Weights of a small mixture-of-experts language model, trained from scratch on English Wikipedia: 2 picks a token, a variant of Muon for the experts.
Below are experts of layer 5 (counted from 0) of a mixture-of-experts language model. Rows are named router (the router's row for the expert), gate (a neuron's input weights, with its number), up (a neuron's input weights, with its number), down (a neuron's output weights, with its number) and show model dimensions 0-255. Each number is 128 + 32 x the weight over its row's rms, rounded and kept within 0 to 255. Numbers have three digits each.
After each expert's rows: "mostly gets" lists some tokens that are sent to it at least half of the time. This comes from a sample of Wikipedia text that the model never trained on.

# expert 2
router:099115168080137115146111111113091166123151123132094131149118061124090136184134128079079130112164116148100121129144134128145113143115149059076137188107090174137141153137132151154117095122112131138109058115037087155187068113143139117097090140123073113125101068117100162143141147157127193217090134136114108087145123099136110032115094143145140094160095146213117150225130131143129153136143154146129157204133111171134150085185118153083132135063121097128168091163095136134134118161133145108192121099110079152136130125126132145166094137152117127194148125076211140155193152101109081119123108093105114109104147136131174166185117120186082097082112157058136164133098178127101140140096122082153118162123076155122120159145174150127131132143151135154171105131158076170123105120199118
gate6:154184126108159108095142089149119110128168148068104156066128099111122116107100184086077121137131146078151116132154137152198100104122107173167161143167102129181109171075073110138174115084114075176086151071139148198191112120142099139169136125093156160103155122093089123058166135098084107121134136090144146108180146096119124114152126153148117122121135108172102124128183127115141161144135127102119176129216084144100109130104151126086140156138140104118153106184127124111076167134170139124183155131102136091117121126132129141107151157152107094189115089140090056200077144079156107095058120123110069167175154110139135082088142080128124128110128091112105107121083104176171142043143185044145082126131152113172183128148171121130162150203158138123111120155122167127126059098103102
up6:121122146125167106144075156158180095159131136104089165105057120080181097080130130105129093084108082146139122133168146119133082169147137143098107150108173100111118175179150122077095127150135111177086123072012143116125123102045053042125175094118152086154111143116180157112079158138080115124112129162056147111113166128161157172116130136149126099119096063122169139134179149131111091127134143162125095151126113130110163108072165074075101164110133195173111113208177129101148144137082106095153151140127097140165135161130151150125113138160148108118131110130115125115138131135172144139194172101125128179199124129131099137130102093130154158144159194100157103117147103111156068133135130134100127157141128097144162141176120137061173059048136078112128140116160148141071106096088158
down6:139104154093130158136170101121069125163089112151131131166180165115126169203145060121153087158125167157147141218116120130183111101123136144136168150123139131101115146116142122114078122164143143148099107098114133089127116105104114114166154076136166110131145255120109131083163106094139096144152110122182102109206117137137066170142163043105104118144094142110133123100141195076160135171130143175111082148121101110076117188166127128091127160103109149129059129105130121158159154099132130115185112109133089150122109115172144142089103078164194078145109140150132140109182098067105134163116137055141116072101138150109129174151188101112143093161085110125154137123119091137160202137097134133149108100077094120112155121162142121121168135167109179155183111077138203066151170138111080
mostly gets: "\n", "\"", ")", " ==", " ===", "y."

# expert 3
router:140123142157077206156136149192147157149165133104131115133130165095127145165105152128149155149127136074203109111163091153157156169081156177147062081121204127188061133133101196072131107106177133112099138130158172153074170191197140081116084150148182141145069136129136156134124118159170132177121105149113085108148131127104133132126127106164091196184118161149161133140044112123126123124090109117135127123168141142117129135157153104157067134162100105148099113125106138087138097115110096140158125127201146165110141181144192119137122115118122137078099083148111177130165131116068141128127073156179106119151145111101145141085147124117154056139177142164092069088096130157170159102190094168107151092163131162097101115174098124092097142044153150118144158099115126089112105081145188
gate7:113149118133132137139119098126118090140169165128139127152125147118128148102148196120140111123135120137179102112156164110113143205099173141080167158130099096105110118138126148141170116136091156155151191090130095199115095131113181221115107160072158122161165126092124128142152164200234109185106105156164121142128149100138182159172094129180130180157171115156136125066206147100115147098096184086105143188161139143137127161133090154135076065179110058160101181171043166196114143104179061116115144163145106121162144151129116119108098104153156097089203095145107123120155105122110118148131166133140185147122097104115165127091099123154084136123110170095171176108112129119157146132069138140125120094090136111172140154114103049143102134071141111135094156126157164143165087139118123
up7:158174131076117090117128096138152184088131161145137143090092147095122128138138129132070162152131063117158076079124179096199148141087112043145091097148225144145107100143193104129101125163145095140132107179149164119100091085079135093199126103110087124131128161109132139107091117103090174118081136080163130143119130140035093064129159093113128145176101146101082193191124176161113097147132170122131144132113122086100128105155080126096118076107169091129121147197135139072137122064138163117115166089120150147129166102157156086189097167210110153112120124070098104156128151126081143083161096080111069178142128143119137143113127083120153143144136129130100182104118122131148169115160134119154144139177129135107130115147131112106115103123049148111086081090167082087099113094099171
down7:124078125158084106162130136183126164146159125142108152135157129128158121140156153102144089088142131128112148153170157119159120112140120187082086096220079187100117134065137153115107189072174129155077095103182158120129127150186122086117161115141114077131154111123136105136103109112085155106147113150136114114082139081162129138142162133082101102153208128174124103125144039176126099150074068124151148133133068096078099143142138090153127163120119163162089123077131136164076115133181151078127101140108149091137090137172166136128173104082120140103124158103134106078118113152161136115163143167168148110134084055152203108136099096104183178163090081127122193161137156102153123200128108126142121142077188118125155128178175111134142117160142105086175162200124151111138173150172046
mostly gets: " and", " in", " of", " on", " for", " at"

# expert 8
router:102097139203144088142121127101128115113055093069095113121145110083101085113074159142137103121119106147131171173059085103117138127110081107119115153146120115121134184145106172098155175113124152114063157131164111101195099103133117104135162125160066157163152139151155127101121120121115077143103199112128127176121128176136112145110196175131131106099078091056108140087141154103170147178124113145108141114087110137091121082156181173078124146148137107142092115105103108149127124153113108115068120125119105163171095108126069098107138201111173146163085163109136072120093116157177191097144199109095142158129098126081153112181108128103109182057150104195150082142148131122112076120063172143132090160169061113122164105055139155131117090158159120175115141151124121055175111179130096
gate5:162164084158145102131093106164119127176117110105091075187136124070110208079087117164160149115125142140081122212144180184133119133114147118129131183103130113171166156142065064124109158097102056110108149087139137189154174093095131029133115134104116193166096172127130127146116125125150138120176105116141155134098134085139119144181129211114132171165121120126149134185145186175161134104126136173128104111123150069092132038171101171106143105162123052108140164151167082169147142133136129103149139174079121208079134068085111101149110099111144107168080107144141103160134134133168125103127123147130184126154125060119165136138153113129153111122147119140123135087119095146095102168156128129142105148144163097135131098115144131119092095150150065169068112140164182135185162166101158
up5:151109119156157117158120095151129139160136106169147129129074122137204157186093097074123109102162113134091110120167174158120183145104091079125118140140118142104140112132151098173146095127147121173155090139132155165169094123128091157078146119105092157129159102062150107120120150180080150119142135130161144138048115105197162126120175127108200148164111123138165155144134195144072145133088138132124093137109112137120119162166093151109094126059185145133133099114176077177131119140056120089157099070118106090132094153138103187143088120166082126179128067163096137150145147082155155107118191109064148108189144154053114091186168130138142153117146179151164095114183164135156182078137137103115093146105114077161107096103126105146124165076202162103154149086151103199184146150103087
down5:145140074097107102114065159166117128142143077156164100175117157107157097152148099149114169158098128112103110140087114125155075156147144144072138149078111169097127142057149189098152124159080131155098139182127195132169165130131117128088101151178120095112127188139119152123101122144100132186104243110134092152129188117159102134073119140100124165124110075154133103162174126118140132143136171166152097175172160092150095062149127117097150176114149145111097143173115095144154135162098135142121120118170120169108128115125133142150123165162085145077095078116138114122153082171151118057074146068211147108070143061133144100175117111174130103066144123136161168130120105169201099102096143133142121131101170113141148132092128156150114167132138109208109145176217192119148092095163141
mostly gets: " June", " April", " January", " December", " February", " May"

# expert 0
router:100139124154113141149118182083134074105134100152151146115115120134117053088143084176127110153117064143128145157087121115097103061184144162174184162161092134133133078097189117129122103135120122163152134177156085062163137114109134093158173099174178119143152123123126109197121125109104071094177109158112120195089102141114156159088143133107200102084147155094170162051120155127131099126153131141108136113079107129116102144134182163117153145179148205128149197113161141146117115171099164074104133073105145143149129112138153104162133133129124162133123219143137064100130129150139153120129181092141159188133177153085081141113158062070127208138165067155101114168127094164120113074128126140123085132140140104168138119105152104143160100138136110119062099163087131149170162150048127
gate5:170153151101049105138096136144154056155095137204189143125128166097133144138113126160078131143137083137108104056051159140131148116090130132141120098098127140125125105141110075133131158133092094132121087147114127151135158180148113141147113093155135145128106219088141114185107154160179159137197107146078150198098170102138113157103111114156158122127101159112137184115115082086152159143122206097114104061135144102140105153192123151080094110176080120055085149127163159117095091139194144127182084093080142085066097081098127147168150128113124063161120088100185079141108166067071141130161118076134157139119148107111144125109142165145122099080131137145117122119156171142107142163127166108148150068115127143155137063120122164130131102178173080118135100133126193158123104188148112
up5:144137149070137116120087147162189159076138153178141224165180139077115065135141122114116118166116133143125095127097150181099166135095150166159136150087118047132135123177112098107142110162165091186133136179112159165126188128101086140148083069147123173083107157153138114089095141084153132162170101149136112122131135100169160147130130086129084084145107106098172124169163159125130102142128153088109121111147159139120121161146139108141140081182132143134145185105067131160110074154102166100109106105115182079147084167182139105180128159138132129128133097114169136188114145159074114161170100142139110143102089104123189107144169102110088095109082141134126079134111127072119107136175139177111077148122221178119134089175109206127152067117111123161120085195171140096120081206129123
down5:102110143116193136145136171056086093172117088092096162114101164206091164175108148127111164049163063188206132091129153113152151104127144123185082098134114063080104147108166142163158079123167152140189116147101209113115113183154132087160139133156078126158153143087135137129144141097101162122115118113139141129147071091114112123143188147090181135141129123089142086140167106124128124144048132177176137150134093084119137159115111131123095095092115096120135079107144168138124076186177137135126106143080126107117169091099144115122132083111117098184108133167172093055138143170149126074144099172130125106133128123163141110150095176117165115118158104116085115088134124079147126091077123113156141071143085103083141168123190151136111093096163130170095139152201128104129148067188162
mostly gets: " con", " res", " Sal", " Al", " Br", " Tr"

# expert 7
router:137164107121151158109098114123113143118185153112145119128115133099148163225184096073108096104127118129133106183146136133131098134086118128114143104075115018107126098111164131160120148179142148122076171126105112065138089099096109110125111132088118193121102164116131129094173111111129184142050078079097113129155124149140133166117184083131119156095119140160135157128148128119049179163111147119139114116138154103194139173121106083135082165129124052135161069115160108173108119074128183166110068150126142105092181074093072107117094135127168102102138068144122201171127198124109114138121095127145134129134153164122138101143115078145148152124100167117146098093210051112175134164089145103129095160113168102142127099130128109211116140110161123109141084141114106114094039132088127
gate6:222109069165148184137143071102140101093135063152182147120130149117115148134134139107129139099130114079114128116134193135164115130183114075124125081144143102065143090104176109128121121145089116129103107069165111140114151224122183124107193108148081132163127043142112140155125134132135113094096183117179175155151114113154180150143164184114133096156115094122122182112159133101164107135130173171114122189105079111166109111141110128146132141085109131178118156107156158177095081172104097145088083099122111093111146123144126096103208123091147059112152092131121183166114117112194113161115100096128155133102073140167117108188121159138139096165115098128185103171102091049089168177153087181099129064143115175115173129115127146104170131117107118215151117119132153146109115125112125
up6:055109116153054172090183115101115104110103118086113111143097091106191157183092162132130068081150045158112111110104133136134110139158146082155135176148151110093186099110085157139140150078160078158127150074129133110207123161164157164118135134166083105079076126142159107121139109127174122174072087105113138158151177070110131145152123161084179180068116094088102096123101137115149171125161137096137121150083176136110115147136134159121178162175110029107170118118153155168112103163127133136135156069153135104131101103079116079086126152064076070104127116173159191120096123157188074188149157139137080141113104118128116135164108103133131106110091122190198143132133148110141117091080079133150107147144140110090146093124136197117100127105075130168117142137081141134126139141118121
down6:106081119130178133174102076093089077181085122129118144138165206087210173154102181120160115182145092137130051160106172134165149123196210095189136113092125157085124158128144139148158069100103149149192209118104127080086166118106128085129059131097167118138093080146193156126084124127171069126086116185154172128138092114107127148136120089167133157149145149161113118103167141111164156067097118130128162106161108115172152147189139170107126128130139100127140171130132089107119112115077109127124099062132114187070108092081150157196155131109079075156116137101092160195152108126143100162145114110099127117144092094117148094112096122141088168156123162136127120117143135168141088062121142106110157109094140208089119107157128138151133144158103161135106151132169110099116120151098140
mostly gets: " |", "|", " were", " is", " been", " are"

# expert 6
router:152070123086186109121149118107159158129153147126134150147164129221155140129085110109109097136131124150108159162179145185136009140146150164177154103118127139112152139131110100154124144089107106096173131102173116123144104099054112172137167183079092119113129092167153148193096114162151136124146117090114165086144194114135143142153137090083115120122200117121131159126196124119134116067076114158146122090060112112171153104142089130135149134098177206106136134122095153142109154143137151093078117126116089135067108094164134144138174146111095130137160099142144162135052115156091090159144070165167147151122090102145076116163103093079141120149187063111146181145128110144136089152127093095153117134096099118140185206140132084125135153133159145101108090116107195119098196142104215
gate0:138116108144104114090150195131119165137160110115116067116170160091110079131151154146097140128081148166070126156076134130156146073114147100098134115084136162146165124059140136120114221075099072148131098132086082060128092160082095153122182095182168107110111145080053109183101063123123121183147126177097143109107167146110136082175119135167073157135136121173188117119136133194161181129108105135100178184100113143180089115150108168130107148083091124213130140127133109120157073090136119125089070132116147205111108132175118113089111159107103129142152134121115105157062099089179114115186104179110093156182152103129086073144142115138106119160108109130102132137090153131129127184160113098144125089123128112172105092123175158096120191081145122122137134078108159095118163161141091
up0:104148140120089159153144170169140051125144124133167191109097143049140126124109045151124187090115034167121103087146138117107138113147157082073106143094144126121133117139103110131124115116112145107147094179131102215122133093140167135071134164116101219170073160146094154129082116137180111151157160142128105151107070091104089133121155088154159137146163136175107172133077185166104132122089146111086108115104135133162098203078135130154167112162141117121084151107078173119118103127165160134107166087160141147084156114136126126118120200075132110126139155105157113106105107142112101179143100106112074076121149165136103145078155142103172163169128103107113149128129133160154100146118099167150122083079118067075137120223141099109110184133120109192164123111095113088169049124150094
down0:171094078149144104111134076112171180113121132096076102041132102164142136046202148134024068110132197138157163142150093164185094147138103152126163122126099102135176145178159113108141155099136162086158108152173076103162117205124117154100125077150130118114157120105130119141175113115086117140137161107139157154113140114120163077130172133110124181085126139194173145141105108097188105141162169101137102158109089090185114121145056108109100173120122185135199140096166108145149156172111093092105077148117118130131150139090122143183153079105096144142119159120116134127121166096165110081130135169066149161125118152092134131147102110152121084062097158172091096169143119127122118130078140159162109148158132176187129148048092112093163096122158117138114123132067137125147168149072105
mostly gets: " United", " University", " York", " States", " USA", "′"